config = dict(
    balance_loss=0.00418,
    balance_bias=False,
    optimizer='soap_variant',
    batch_tokens=[32768, 65536, 98304],
)
Below are experts of layer 3 (counted from 0) of a mixture-of-experts language model. Rows are named gate (a neuron's input weights, with its number), up (a neuron's input weights, with its number) and show model dimensions 0-255. Each number is 128 + 32 x the weight over its row's rms, rounded and kept within 0 to 255.
Before each expert's rows: "mostly gets" lists some tokens that are sent to it at least half of the time. This comes from a sample of Wikipedia text that the model never trained on.

# expert 45
mostly gets: "ubl", "ores", " Os", "ras", "ices", "ures"
gate0 [116 118 119 159  94 118 166 163 104 173 149 156 105 169 123 102 133  94 178 147  85 166 139 133 142 153 114 133 130 117  74 153 128  97  43 148 162 127 112  90 132 107 146 125  87 120 139 135 134  62 139 157  79 206 124 146  96 155  87  74 146 108 120 142 165 106 146 160 121  97 137 120 113  96 144 150 141 166 129 134 178  89 132 105 126 127 103 100 190  98 119 102 142 130 161 162 179  87 180 139 138 166 187 138  43 153  79 123 148  91 194 148  78 145 151 134 120 138 146 180 159  79 136 157 119 168 144  60 140 173 140 143  80 138 134 148 122 125 157 192 149 158 158 174 127 124 107 108 163 161 132  81 120 160 107 163  74 116 114 150  84 132 131 134 115 123 123 137 171 107 122 119 101 167 184 145 178 155 117 134  83 128 149 162 112  68 146 113  69  91 123 176  92  35 158  70 160 145 136 137 102 191  81  96 146 114 152 164 124 129 103 123  82  98 119  74 105  97  46 166 114 154 159 162 146 130  89 143 137  69 163  94  83 148 187 180 141 150 160 140 125 117 134 151 117 186 115 128  78  74 138 152 143 184 129 107]
up0 [ 88 146 103 109 128 136 117 101  95 136 109 110  82 157 135 129  77 165 120 129 107 163 169 148  59 104 104 139 106 123 127 143 158 100 186 159 117 127 158 140 142 170 121 142  98  96  82  85  90 124 139 146 174  93 145 163 132 152 116 112  93 145 145 149 140 121 106  86  89 157  96  93 188 119 134 199 170  97 122 148 119  76 129 119 126 205 100 108 194 140  90 119 133 105 103 128 148 139 127 138 121  91 111 204 145 149 173 187 176 120 190 152 127 168 152  76 159 107  74 122 162 130 125  93 102 119 108 157  96  73  83 119 100 168  76 170 164  81 134 188 118 185  84 149 116 131  74 145  82 152 109 121 147 152 116 124 137  27  72 128 129 127 152 108 109 114 116 126 106 185 184 177 134 130 148 110 176 138 165 158 131 111 123 145 124 105 135 142 174 116 136 197 109 152 104  37 149 122 133 128  87 119 193 125 120 124  74 142 139 150 157 162 132 150 128 113 129 151 175  87 160 126 120  76 124 120 109 119 119 146 164 128 127 199  82 132  75 171  92  89 108 169  94 177 109 178 106 142 113  42 148 118 163  80 158 161]
gate1 [151 192 145 143 128 127 151 126 111 192  93 131 138 148 112 119  99 131 119 132 105 138  94  81 117 144 112 147 133 121 102 125  92 150 116 102 162 103 100 132 169  66  82  81 151 113 138 116 158 133 162 111 124 119 152 139 135 177 161 131 130  94  84 163 163 109 103 148 150  93 104  99 113 152 110 117 138 109 111 102 144 145  54 119 128 108 102  97 119 174 182 120 119 141 136 143 183 146 106 108  91 107 152  65 154 143 135  46 104 101 115 162 156 180 181 131 134 120 141 176 186 159 112  96 130 159 141  91 154 161 140 112  74  89 161 148 156 104  94 154 113  42 115  85 151 144 103 173 125 156 104 168 151 130  93  84 137 160 118 110 133 166 109 132 180 128 146 174  85  36 120 120 125 185 150 147 170 124 165 141 101 122 164 151 119 110 114  98 114  82  71 128 123 108  89  85  90 160 114 165  47 152  64 151 107  80 117 129 158 165  63 145 172 178  56 122 164  86 196  99 125 181 143 161 191 173 155 148 114 169 191  97  93 104 131 165 117  94 139 142 201 141 120  92 121 136 140 171 117 150 185 161 107  84  75 139]
up1 [131 108 157 128 142 152 169 122 117 136 108 130 142 110 144 117 154 140 122 118 179 157 171 125 149  57  22 134 142  61 126 131 136 132 115 115  99 126  89 104  71 145 128  95  93 100 125 123 110  36 167 132 132  65  80 172 142 200  86  87 123 161 146 132 174  89 111  80 116 130  56  77 112  95 104  97 111 168 132 146 126 111 170 140 109 116 152  92 131 108 171 178 163 104  91 141 191 113 118 151  92 102 115 149 155 147 141 120 181 157 118  94  69 132 108 158 113 105 202  90 136 168 178 119 142 116 169 119 122 123  88  92 156  99 128 128 121 152 137 133 119 126 164 154  67 121  59 106 166 140 152  83  83 147 192  99 170 125  76 118  67  91 114 132 167 114 134  87 107 128 118 145 115 145 111 153 129 203 127 158 132 109 119  88  90 130 101 116 157 111  88 125  84 122 146 168 172 133 143 133 123 187  89 127 107 171  96  78 175  82 175 134 143  90 118 105 242 134 146 128 140 193 180 109 118 151 123 158 144  81 133 119 110 178 146 111 125  83 126 161 140 121 112 175 161 153 142  97 121 174 100  95 129 135  92 112]
gate2 [151 135 122 177 108 109 103 154  92 144 131 110 134 124 124 123  74 113  94 155 141  98  99  27  90 111 150 131 134 206 116 131  61 133 139  80 162 157 109 148  91 113 172 151  90 174 144 120 111 144 138  63 181 158 106 136 119 122 155 130 141 104 123 129  95 135 130 100 197 104 195 187 173 147 137 155 139 103 139 112 142 160 149 130 100 142  87 107 124 155 158 106 105 137 129 129 167  90  97 119 150 120 136 162 155 125  93  93 141 151 116  97 175 137 116 135 105 121  95 103 121  77 174 151 162 146 153 170 158 117 115 100 139 139 113 143 173  25 210 157 156  70  90 141 130  83 150 109 129 104  60 117 163 164  59  68  80 123 118 104 162 119  55 151 118  84 117 115 130  76 134  96 105 142 134 138 177 151 109 102 129 176 122 102  99 111 147 120 168 117 157 113 129 108 105  92 148  81 184 118 126 145 116 130 216  77 106  89 124  99 132 170 153  46 172 133 125  95 133 152  85 146 111 122 146 179 112  73  84 115 138 166 142 124 105 122 133 126 173 101 170  51 154  98  68 116 113 101  77 119 148  94 140  94 137 182]
up2 [ 56  87  81 119 210 138 135 166 126 136  76 161 164 137  72 109  91 164 148 137  94 129 163 121 142 168 108 125 133 157 100 125 149 166  27 149 135  70 161 146 172 122  87 141  87 158 126 123 118 126 169 109 130 131 171 141 115  85  80  69 168  72 142 175 170 127  82 145  98 142 106 113 105  72 122 129 119 105 147  97  62 131 125 117 143 136 162 171 132 140 129 109 138 125 159 131 134 100  66  98 112 162 185 149 100 166 187 146 115 128 180  97  59  87 118  90 129 104  90 126 125  53 163 155 140 126 146 110 148 153 137 124 160 129 141 151 104 134 123 188 142 134 151 131 142 165 129  95  94 144  70  96 150  82 133 126 113 106 121 122  96 124 136 132  97 110  76  99 121 127 104 142 145  63  92 117 115 140  99 144 106 172 148 110 106 132 188 141  96  94 103 130 154  77  93 111 103 150  75 127  98 121  39 162 156 120 131 102  98 165  87  83 129 106  53 156 147 165 125 104 169 113 204 122 135 164 130 100 150  89 142 173 118 106 150 127 166 161 163 141 117 110 139 135  63 128 188 123  92 148 172  45  87 138 178 170]
gate3 [150 102 149 154 181 113 105 107 184 157 138 119 146 169 141 162 122 109 174  97 109 185  89 160 140 164 182 118  65 121 112  97  99 180 105 149  95 119  83  75  98 141 171 143 130 137 128 139  98  86  83 179 143 158 120  79  49 138  86  58 132 196 137 119 144 115 102 125 151 172 115 133 116 156 128 132  14 192 139 162 127 175 112  82 108 142  84  92 124 154 136 130 165 149  93 175 228 150  61 172 128 200 147 120 163 121  98  58 210 102 120 131  96 219 168 126 146 164 161 119 133 112 103  87 112 193 140  88 171 181 147 138 104 119 118 143 141 149 121 110  82 141 150  98 165 160 160 119 120 102 148 109 113 147 142 129 141 145 104 173 128 102 125 135 115 143 103 122 164 115 144 104  80  66  89 131 139 159 128  99 141 121 132 153 137 119 158 144 127  87 125 138 113 118 167  91  97 144 112 141 130 148  95 126  59 162 167 159 151 129  85 132  78 174 116 123  93 106 114  87  97 165 109  99  81 155 115 183 105 139 111 116 154 143 128 127  63 172 114 127 148 112 111 117 121 158 130 142 123 160 112 104 139  91 100 177]
up3 [171  97 107 117 162 120 134 100 134  96 166 121 148 154 108  78 105 158 163 142 162 172 127 102 131 206 209 127 100 124 132 135  94 117 109 138 174 159  85 126 115 143 111 138 146 166 141 146 116 119 156 172 151  77 140 117  95 127 146  97 116 130 164  51 155  48 229 177 116  84 149  99 112 142  83 131 101 100 159 110 131 119 137 163 138 131 115  97 126 151  68 121 150 160  85 123 154 101 103 115 175 122 143 141 173 139 100  91  72 117 139  45 106 157 108  87 160 135 104  57 197 157 132 114 120 133  96 105 218  84 116  95  72 136  94 108  95 132 111 120 131 195 110 158 146 138 140 156  86 116 153 114  89  95 148 195 187 100 125  85 129 107 114 173 155 179 106 102 152 159 193 154 140 131 124 123 110 114 115 176 107 145 174 170 131 123 130 156 159 145 121 163 158 148 179 112  64 171 107 194 130 110  97 107  52  92 113  88 179 135  79 112 101 170 156 109 127 180 116 136 138 134 148  85 118 144  99  90  97 154  81 185 142 111 133 119 159 150  87 119 147 159 107 149  86 141 118 153 145 177  91 140 102 115 129 135]
gate4 [169  98 107 105 121  87 125 116 142  72 129 161 117 119 172  85 104 160 181 176 155 193 141 114  79 120  70 145 112  94  76 122  67  57 109 152 152 121  63 142 132 145 121 136  69 174 136 163 112 135 134  96 159 146 164 152 142 175  92 143 126 113 189 171 172 143 118  93 100 108 148 166 163 171 134 132 125 131  98 124 120  38 154 154 172 188 196 173  92  98 143 139 171 119 127 176 144 156 142 159 157  98 130 141 120 155  71 189 141 105 155 133 162 120 143 147  75 164 106 113 109  89  83 176 170 132 169 117 104 100 113 114  94 107 116 155 135 106 123 151 122 111 142 144 148  98 145  91  51 110 131 144 111 121 107 177  79 117 115 175 153 101 114 136 125 120  60 103 135 151 105  76 114  94 140 140 147 147 158  65 100 146  88 133 147 126  89 110 130  84 146 120 142 108 139 147 139 104 136 146 126 148  85 143 127  74  57 145 116  85 115 136  75 133 217 147 157 170 136 106 106 127 176 156 135 186  56 127 141  93 145 170 144 136 178  92 212 131  77 117 151 101 111 149 130 111 152 136 140 108 167  98  68 162 104 163]
up4 [124 138 133  84  37 106 153 133  62 102 144 154 186  72 190 128 140 107 146 173 143 107 116 188 162 201 148 122 177 129  68 135 113 136 146 103 109 131  74  94 145 208 100 134 135 180 159 131 123  69  98 127 155 122 105 128 121 123 119 160 129 105 185 103 169 199  74 122 164  67  87 109 180 159 156 175 153 145 168 111 177  94 159 142 166  96 104 182 122 124 131  99 159 184  95 162 129 148 124 153 105  81  55 153 162 144 114 166  97  91 144 154 124  88 137 141 134  70 168 103 137  98 132 128 155 102 139 143 126  95 123  87 131 154  83 197  95 125 107  85 133  71 144 159 150  50 136  68 121 120 153 124  79 127 106 118 124 169 150 155 123 106 114 135 104 164 107 136 121 146  92  87 139 145 134 190 184 102 129 115 170 190 125 112 151 135 140 118 118 103 108 102 156 109 103 173 125 108 126 169 114 107 125  90 137 112 151 123 107 177  62 124 125  84 124 123 162 130  79 137 123  74 141  88 186 106 125 137 164 137 155 128 179 120 163 174 158 114 148  71 105 115 166 129 113 139 135 140 159 187 206 145 132 107 126 137]
gate5 [171  99 139 129 120 102 109 135 107  53 179 159  56 130 131 103 105 146 119 199 108 204 107 129 127  60 163 190  88 161 157 100  89 108 160 168  90 101 148 128 100 167 148 140 164  83 122  90 151 115  68 161 116 160 120 153 106 167 110 145 157 191 136 119 176 148 159 175 155 162 158 130 113 174 124 105 136 150 124  81  45 141 180 119 126 168  96 121 120 176 112 136 162 137  95 153  88 138 152 144 124 155 131 119 178  96 113 101 100 150  87 163 124 125 159 149  98  93 107 198 171 161 125 108 119 130 147 169 124 153 117 183  72 111 164 100 178 167 127  43 141 148 137 173 171 203 170 120 112 168 176 158 158 132 113 125  58 123 131  87 162  74 204 107 108 124 136  63  80  86 143 104 113 159 142 111 145  84 109  96 138 158 139  94 158 127 168 152 176 124 127  71 110 135 144 137 124 174 130  88 113 105 128 168 130 120 134 152 160 135  97  89 135 106 130 100 124 163  79 115  85 180 106 134 116 145 120 150 108 145 114  67  86 139  90  92 137  81 113 137 133 103  72 135  71 152 156 127 122 120 144 154 153 101  88 118]
up5 [ 78 170 179 119  85 132  97 193 112  75  98 103 122 131 135 143 110  75 141 163 135 120  65  71 116  99 145 137 173 188 113  95 119 116 213  87 122 177 127 146 110 103 127 146 140 108  57 103 153 132  94 126 171  79 127 133 108 119 107 120 153  99 128 135 122 124  92  74 139 101 125 116 153 173 130 201 192 181 111 164  88 109 107 150  82 117 119 124  96 125 125 146 140 158 171 152 153 108 114  78 153 128 110 106 123  42 192  97  42 131 156 145 127 133 158 176 100  62 190 147 124 213 140 123 173  79 153  93 104 142 124 116  94 145 121 160  92 127 151 137 111  99 135 155 147  83 121 122 132 193 144  85 119 154 139 158 137 128 114 106  90  92 144 153 160  75  91 100 150 104 154  98 161 122  77 181 124  87 114 148 127 158 132 152 111  51  72 111 128 115  62 121  97 180 105 133 122  93 101 123 147 190 109 121  96 135 171  98  83  77 114 115 125 120 233 138 119 126  70 107  99 148 148 139 124 172 138 113 127 133 102 159 166 149 188 156 124 123 112  97 135 110 150 115 155 140 124  93 136 124 151 177 133  89 121 128]
gate6 [149 127 111 116 108  96 106 139 173 148 154 114 131 182 113 119 188  94 125 131 144  96 124 111 156 109 104  85  73  71  63 119 111 151 119 133 158 132 140 105 103 108 101  44 104  80 136  73 185 124 112 140 114 151 159  98 160 126 108 146 110 211 152 105 162 131 132 109  98 133 157  74 151 136  88 148 120 142 190 154  83 154 103 111 103 108 137 174 127 137 133 109 109 134 132 159 191 135 152 126 171 146 120 121  64 155 128  88 151 134 212 158 158 123 141 142 117 118 162 159 138 132  69 113 119 177 106 190  68  74  63 149 101 109  92 155  98 116  94  65  65 158 135 158 112 151 179 106 138 133 104 119  89 130  90  95 167 166 174 172 132 176 164 186 136 122  94  98 121 134  62  99 131 107 116  96 139 136 136 202 141 175 199 131 142 112 153 115 111 130 119  25 137  94 129 202 111 122 118 123 135  91  56 133 128 160 142 148 154 130 115 119 116 141 145 121 110 143 106 105 104 151 137 137 148  90 111 130 115  85  84 126  85 168 155 117  73  85 193 169 102 125 134 120 100 188 140 137 145 186  76 150 149  82 153 114]
up6 [103 128 103 149 108 147 123  88 145  99 148 151  95 209 117 147 123 104 156 147 139 134 110  95 100 164 157 116 136 117 144 129 129 118 145 148 120  95 115 120 117 168 159 164 133  47 149 133 103 120 182 162 120 154 114 118 122 157 163 149 174 176  76 128 160 171 149 150 113 122 138 105 166 147 160 138 163  73 121 188  46 124  99 127  58 103  93  92 147 100 189 177 128 123 152 196  89 128 135 140 152 137 108 161 124 143 136 121 123  64  94 123 100 137 109 182  89  95 171  87 143 123 135 159 135 175 142 116 108  86 190  42 133 180 144 149  93 120 126 169 158 136  97 131 175 116 148 218 102  95 108  91 153  94 124 106 130 112 143 131 114 152 106 119 177  62 120 132 100 103 170 122 155 108 138 157 126 128 132 143  71  81 128 134 109 151  65 136 101 199 138  62 172 161 103 125 109 143 170 164 140 129 106 135 127 115 107 150 122 191 182  87 144 110  83 131  98 112  93 103 139  95 159 148  65 118  87 100 112 113 108 176 111 117  98 140  99  62  61 128 122 170 151 114  82 137 153 139 121  61 126 119 119  89 242 116]
gate7 [131 109  42 172 106 118 121  80 114 159 111 104 134  97 138 185 178 201 147 142 126 149 104  97  85 131 168 107 103 125 142 142 132 147  60  97  94 174  99 160 117 150 167 128 124 141 169 144 117 118  77 109 104  91 119 121 127  98 106  71 189  77 110 184 170 161 121  73 119  86 130  88 178 115 112 106 125  98  98 147 140 132 109 130 121 112 110 102 108 120  86 106 140  95 187 109 133 121 146  91 129 120 141  71 163 174 119 168 118 116 116 150 136 151 127 110 145 135 113 140 126 135 101 147 163  98 104 103 173 105 156 128 113 117 194 184  30 155 165 183 102 112 104  49 116 137  82 110 200 111 151 140 112 124 125  58 141 103 196 121 147  78 129 174 128 136  96 116 146 100 109 143 114 153 118  85  70 136  98  95 173 112  55 220 105 126 136 131 138 127  88 131 135 152 140 120 129 132 110 103  89 106  49  47 122 126 109  94  70  96  78 141 109 149 121 176 119 154 135 187 108 179  93 170 147 113 101 127 163 126 171 146 105 177 160 143 158 136  68 135 143 120 118 178 141 136 101 145 117 110 164  76 153  95  90 127]
up7 [132 124  96 155 145 118 128  68  90 150  54 143 114 102  78 172 204 185 106 145 130  77 144 168 167 177 106  92 120 113 124  92 142 176 131 176 141 114 123  84 138 109 164 149 172  35 149 158 159  84 103 140 138 123 189 122 137 120 123 123 103 152 110 167  99 110 145 177  75 135 106 130  96 117  98 131 102  73 132 170  99 185 102 108 103 123 112 133 133  72 122 146 163 125  88 177 131 106 144 167  85 135 159 167 138 139 134 160 113 113 124 128 164  52 144 144 144 165 166 130 158 131  99  96 140 188 117  97 113  98 113 106 137 151 100 148 113 112 137  77 176 102 180 132 139 155 124 177  82  82 127 187  85  97 131  76 159 117 142 132 115 111 170 133 114 113 129 101 145 214 188 116 177 166  84 117 175 169 119 129 107 162 147 121 148 151 110  63 127 115 128 131  97 156  60 175 187 155 163 128 102  91  88 144 150 117  68 164 151 124 145 116 141 171  56 153 115 112 176 108 106 136 114  96 141 124 124 188 208 143 133 124 118 119 163 167 137  84 130 152 105 183  83 133  84 150 102 128 166 135 142 156 136  60 151 158]
gate8 [ 90 115 165  84 114 128 130 160 113 103 141  70 116 142 157 164 151  92 145 146 141 154  98  99  65 156 180  65 156 196  45 141 107 105 147 153 169 123  90 219 144 142 134 131 129 121 133 130 154 147 105 124  86  83 113 120 169 132 151 136  87 141 159 161 161 209 138  69  88  99 165  95 124 117 132 114  97 188  90  95 186 166 183 156 165 102 108 162 198 117  69  83  90 110  67 104 152 139 155 116 118  92 130 123 132 188 114 142 120 158 193 167 128 117 125 109  80 100 168 121 105 122 106 129 192 132  84 139  93 129 159  95 107 125 188  82  85 145 152 174 196 141 157 108  98 169 159 147 128 156 197 107 126 130 135 137 103 182 106 105 163  91  97 112 125 134 122  91 133 131 120  79 113 179 107 103  82  85 146 123 110 160  70  86 161 151 117 113 153 100  93 152 132  83 128  81 173 106 142 125  98 150  85 160 110 133 132 156 124  54  99 148 118 110 147 131 164 128 119 137 112  81 165 148 103 108 152 123 155 129 140 140 100 128 150 133 155 128  70 113 151 155 124 102  92 177 100 154 197 165 118  69 114  83 103 144]
up8 [123 151  42 144 124 135 128 124 119 122 127 104 138 128 154 150 182 140 109 100 167 148 127 121  95 149 128 162 175 119  61 109 171 154 140 164 168 152 193 148 138 125 123 174 103  98 143 162 170 128 142  98 154  84 180 112 117 141 173 113 148 105 173 164 156 186  85 101 123 115 208 194 107 198 100 104 119  94  99 187 121 173 189 112  86 102 183 109 106 123 112 141 136 144 106 107 129 178 112 155 132 153 153 147  99 153 176 119 157  94 129  84 109 130 148  81  86  79 117 130 118 134 135  87  88 134 114 128 176 128 109 173 153  80 154 145  73  81 164 144 177 118  98  89  69 106 133 117 104 153 154 130 115 123 120 113 114 141 154  78 148 133 140 135 111 164 114 162 137 102 160 139 115 135  83  88 137 126 126 140 109 148 126 204 161 117 108 127  44 126 129 195 115  52  84 103  94 191 122 139 184  77 119 132 154 200 101  87 146 154 110 133 137 135 154  79 193 212 127 113 131 145  85 138 206 152 123 116 185 116 108 149 106  73 132 102 154 140 120 149 138 140 127 190 135 145  81  64 145 147 126 138 111 102 165 149]
gate9 [146 113 116  60 146 209 129 153 106  91 153 133 161  92  85 162 199 119 183 116 133 119  85 137 162 155 127 157 144 141 181 173 102 170 125  94 157  33 127 110 110 101 137 140  80 187 131 128 174  88 135 132  62 115  92 103 105 111 147 133 145  96 112  94 124 113 152 132 108 166 140 125 121  94 146 183  61 156 106  81  99 123 120 150 109 145 150 114 181 108 110 112 118  71  94  89 120 128 146 182 112 134 100 144 123 100 103 106 142 122  89 108 160  93 119 116 113  96 133  97 111 138 158 125 174 125 137 115 140  51 136 114 183  59 182 104 113 142 145 137 140 116 160 160 174  92 128  84 164  64 133 127 101 132 169  98 112 119  98 131 130 156 128 132 138  48 128 158 155 107 100  96 144  94 137 206 116 116 134 111  39 183 151 166 120 104 110 128 132  94 163 147 118 149  88 105 108 112 111 111  92 150 175 108 169 109 146 104  82 186 125  65 162 155 162 159 170 117 122  84 146 153 135  72 103 156 146 119 101 159 120  92  86 160 125 167 147 173 136 133 112 118 128 103  56 112 181 101  50 124 167 115 210 139  99  87]
up9 [139 116 141 127 147 155 144 153 145 166 126 126  90 128 158  84  81 136 107  83 144 129 150 118 153 134 107 115  83 124 114 201 120 141 135 115 136 126 118 194 152  76 134  99 156 121 172 147 105 111 118 115  84 126 142 111  63 161 188 120 132 130 119  90 144 101 200 181 107 157 140 102 109  99 133  82 113 118 167  93 153 136  88 106 179 160 159 128 164 110 142 154 107 168  88  63 161 163  93  98 125  92 121  83 124 191  93 167 142 121 144 186 170 121  80  64 139 153 160 150  95  49 153  87 132 117 109  84 101 122  65 158 124 120 168 156 166 108 172 146 139 116  59 115 103 122  80 157 127 132 111 105 132 110 127 182 142 137 113 114 107 159 161 166 110  59  97 110  86 122 164 114 116 132  68 146 171 152 130 111 109 158  63 140 118  45 127  76 136 140 114  54 150 176 118 149 188 134 153 156 137 155 122  88 168 115 128 117  99 185 135 122 185  81 131 159 116  65 153 147 123 181 101 119  23 121 147 128 121  83 136 128  76 117 138  94  82 146 150 151 120 144 146 161  64 138 115 193 184 114 131 109 152 117 149 154]
gate10 [ 96 102 132  86  95  83 130 202 144 116 151 142 132  79 126 136 155 164 116 112 161 127  86 140 116 140 125 130 141  80 115 148 125 168 135 105 130  86 135  95 157 104 185 179 105 168 186  91 159 112  94 159 148 114  92 147 219 117 191  63 116 155 107 152 132 132 100  97 110  81  81  47 154 148 114  75 141  96 135 105 138 167 103  72 119 132 146 135 204 149  91  91 147 116 126 161  92 117 133 137 113 204 137  75  93 109 104 100 112 165  80 175 125 141  85 151 122 171  95 109 142 141 107 111 138 138  82 108 117 140 154  64  86 130 157 132  85 127  89 131 117 167 211 154 103 182 130  95 137 107 199 143 133 125  78 156  75 137 186 119 159 120  99 125 101 133 101  98 183  95 118  78 157 128 143 136 116 128 126 122 132 145 171 103 110  99 115 106 121  94 126 128  82 104 109 108  84 120 103 123 146 126 110 129 114 186 100 211 115 147 109  86 196  34 159 111 134 121 132 125 135 138  87 146 142 154 141 146 130 116 121 127 174 205  63 127 146 174  76 163 149 160  96 156 139  96 147 149 135 106 108 155 137 118 102 206]
up10 [132 106 105 118 107 163  96 145 103  97 127 216 104 167 129 107 136 147 151 145  96 115 120  70 143 146 139 112 103 131  86 129 114 144 131 121 109 163 144 177 163 121 127 134 111 205 155 142 120 150 155 128 185 156 106 182 178 155 138 144 109 107 125 120 103 162 118  83 138 148 131 120 116 157 171 144 177 185 151 164 119 161 128 124 139 123 108 101 113 194  93  91 150 131 100 137  75 120 154 131 142 163  92 121 112 114 147 119  98 125  85  86 193 134 134 152 172 140 126 182 113 103 139 110  80 199 100 183 164 124 198 103 145 117 172 104 125  98 149  70 153 127 153 135 144 144 100 139 132  79  92 149 103  87 130  99  97 182 129 119 141 125 208 139 147 165 140  80  83  32 119 121  67  88 102 171 128 134 123 140 133 193  98 153 131  12 161 224 151 160 119  93 116 152 111 107 103 185 173 140 162 112 121  82 162 112 127 113  95 120 111 145 106 172 161 145 116 108 131 125  74  93 155 105 150 183 175 140 122  88  79 173 153 141 125 113 121  93 120 113 147 173  78  86 161 134 161  73 180 104 148 143 184 141 162 121]
gate11 [136 129 147 136 111 177 112 140 157 141 176 103  90 108  81 126 127 145 157 138 154 133 165 189 194 140 140 127 143  89 128  89 163 114  83 159 129 174 165 156 111  93  73 145 169 205 107 131 108 132 134  85 114  97 131 125 143 128 138 130 138 157 155  88 119 154 150  72 148 151 172 147 129 106 152 133 102  82 176 143  96 134 129 130 194 173  83 114 128 139  77  41  99 120 110 120  94 141 180 118  98 120 180 112  93 158 122 133 102  98  94 142 169 163 146 174 107  74 195 177 128  88 125 119 145  63 136 105 158 114 123 196 102  87 122  86  95 142 160 126 143 139  89 100 169 128 170 156 150 143  74 121 168 108 161 155 136 148 127 122 138 148 150 161 128  74 107  59  85 122  84 184 113  95 166 180 163 164 134 115 102 175  86 144 101 120 157 164 129 198  83 150 105 170  39 142  49 138 128 188 104 111 160 127 125 159 116 110 140 184 114 137 175 102 135 134  94 118 163 183  99 131 122  83 183 120  98 133 136  87  94 143 104 188 132 147 110 140 135 135 166  71 110 166 107 137 165 167 100 145 181 135  87 129  90 144]
up11 [136 192 131 107 142 108 112 109 135  85 118 122  88 140 157 110 103 175 144 127 151 156 122 108 112 130 121 196 120 155  73 177 228 111  70 162 111 118 163 137 200 142 134 101 142 145 100 158 126 144 132 112 167  78  70 161 206  96 141 154 118 161  85 146  94  98 136 169 112 148  70 151 113 210 158 180 175  85 107 141 154 156 136 139 156  55 111 115 100 114 125 152 159  87 106 171 133 178 169 141 182 107 111 115 154 129 139  99 121 111 106 148  84 118 104 119  80 115 149  53 107 120 172  45 124 164 143 159 169 128 161 122 111 136  83 120 141 134  50 126 144 101 143 142 142 102 133 128 113  96 139 120 186 123 135 187 117 107 174 137 108 197 112 166  92 140 124 116 116  72 125 128 135  89  97 178 152 146  77 120 167 135 176  75 157 153 131 120  94  48 162 132 107 156 107 163 127 118 126 118 111 184 156 157 136 166 178 123 110 147 112 153 126 156 160 136 101 121 125 207 105  97 130 106 152 114 166  81 107 109 133 168 118  53 104 163 113 100 138 146 134 110  89 157 140 114 168 116 160 161  93 116 104 174  74  89]
gate12 [123 164 127 127 117  85 134 152 166 147 148 132 189 131 103 182 165 164 146 139 148  89 159 132 136 170 151 142 107 182 116  57 126 114 165 149 137 119 159 118 112 101 121 157 123  77 103 124 108 110 134 143  89  79 183  83 157  89 126 165 151 174 135 126 131 189 146 103 117 155 130 152 107  94 206  93 110  92  89  83 120 141 205  89 103  95 109  95 103 155  61 121  76  14 108 159 150 127 123 188 169  88 100 118  88 103 122 118 109  87  85 137 118 142 183 152 113 130 101 136 142  81 129  67 115 100 116 104 139 106 142 131 154 165 140 180 104  98  82  62 171 147 161 165  98 154 109 106 163  85  38 136 121 154 120 117 177 159 162 122 131 122 172 156 150 123 183 132 144  85 158 121 149  69 147 120  99 157 133  80 132  89 139 130 120 109 111 130 116 147 167  94 112 111 177 134  91 172  95 176 112 129 145  88 116  89 144  70 170 168 144 144 122 103 117 125  76 132  85 126 168 145 175 143  98 157 166  90 130 151 129 120  76 129 174  51  68 127 134 134 135 146 132 115  73 156 129 160 134 191 139  92 102 143  87 158]
up12 [116 137 143 123 101 213  72 165  97 132 108 130 146 157 100 112 137 164 109 126 204 133  93  91 108 140 126 141  99 147 149 132  89 109 108 150 109  99  85 135 165  92  80  28 110 146  86  95 121 126 143 120 138 135 157 123 137 149 124 160 128 201 154 192  60 108  97 141 149 158  65 187 116 168  97 144  94 133 170 124  60 137 150 205 112 169 151 174 138 154  84 110 159 142  79 114 100 125 140 129 126 144 109 118 111  92 142  94 169 178  56 149 113 118 102 105  99 161 169  95 133 131 166 114 154 117 139 125 145 106 123 139 137 145 167  87 148 120 172 126 101 137 144  90  82  76 183 134 118 157  77 114 111 139 187 147 104 143 200 107 123 143 153 124 132 159  99 152 107 134 136 117 172  65 177 127  24  55 114 115 103 118  90 138  73 146 105 169 167  92 117 151 126 116 156 136  81 118 141 100 144  95 138 109 110 156 204  96 161 181  93 142 134  94  49 126  94 172 180 152 131 141 163 147 111 109 168 137 180 142 128 140 154 134 118 114 153 125  89 116 100 167 114 179 104 132 155 122 113 155  96 130 126  61 154 125]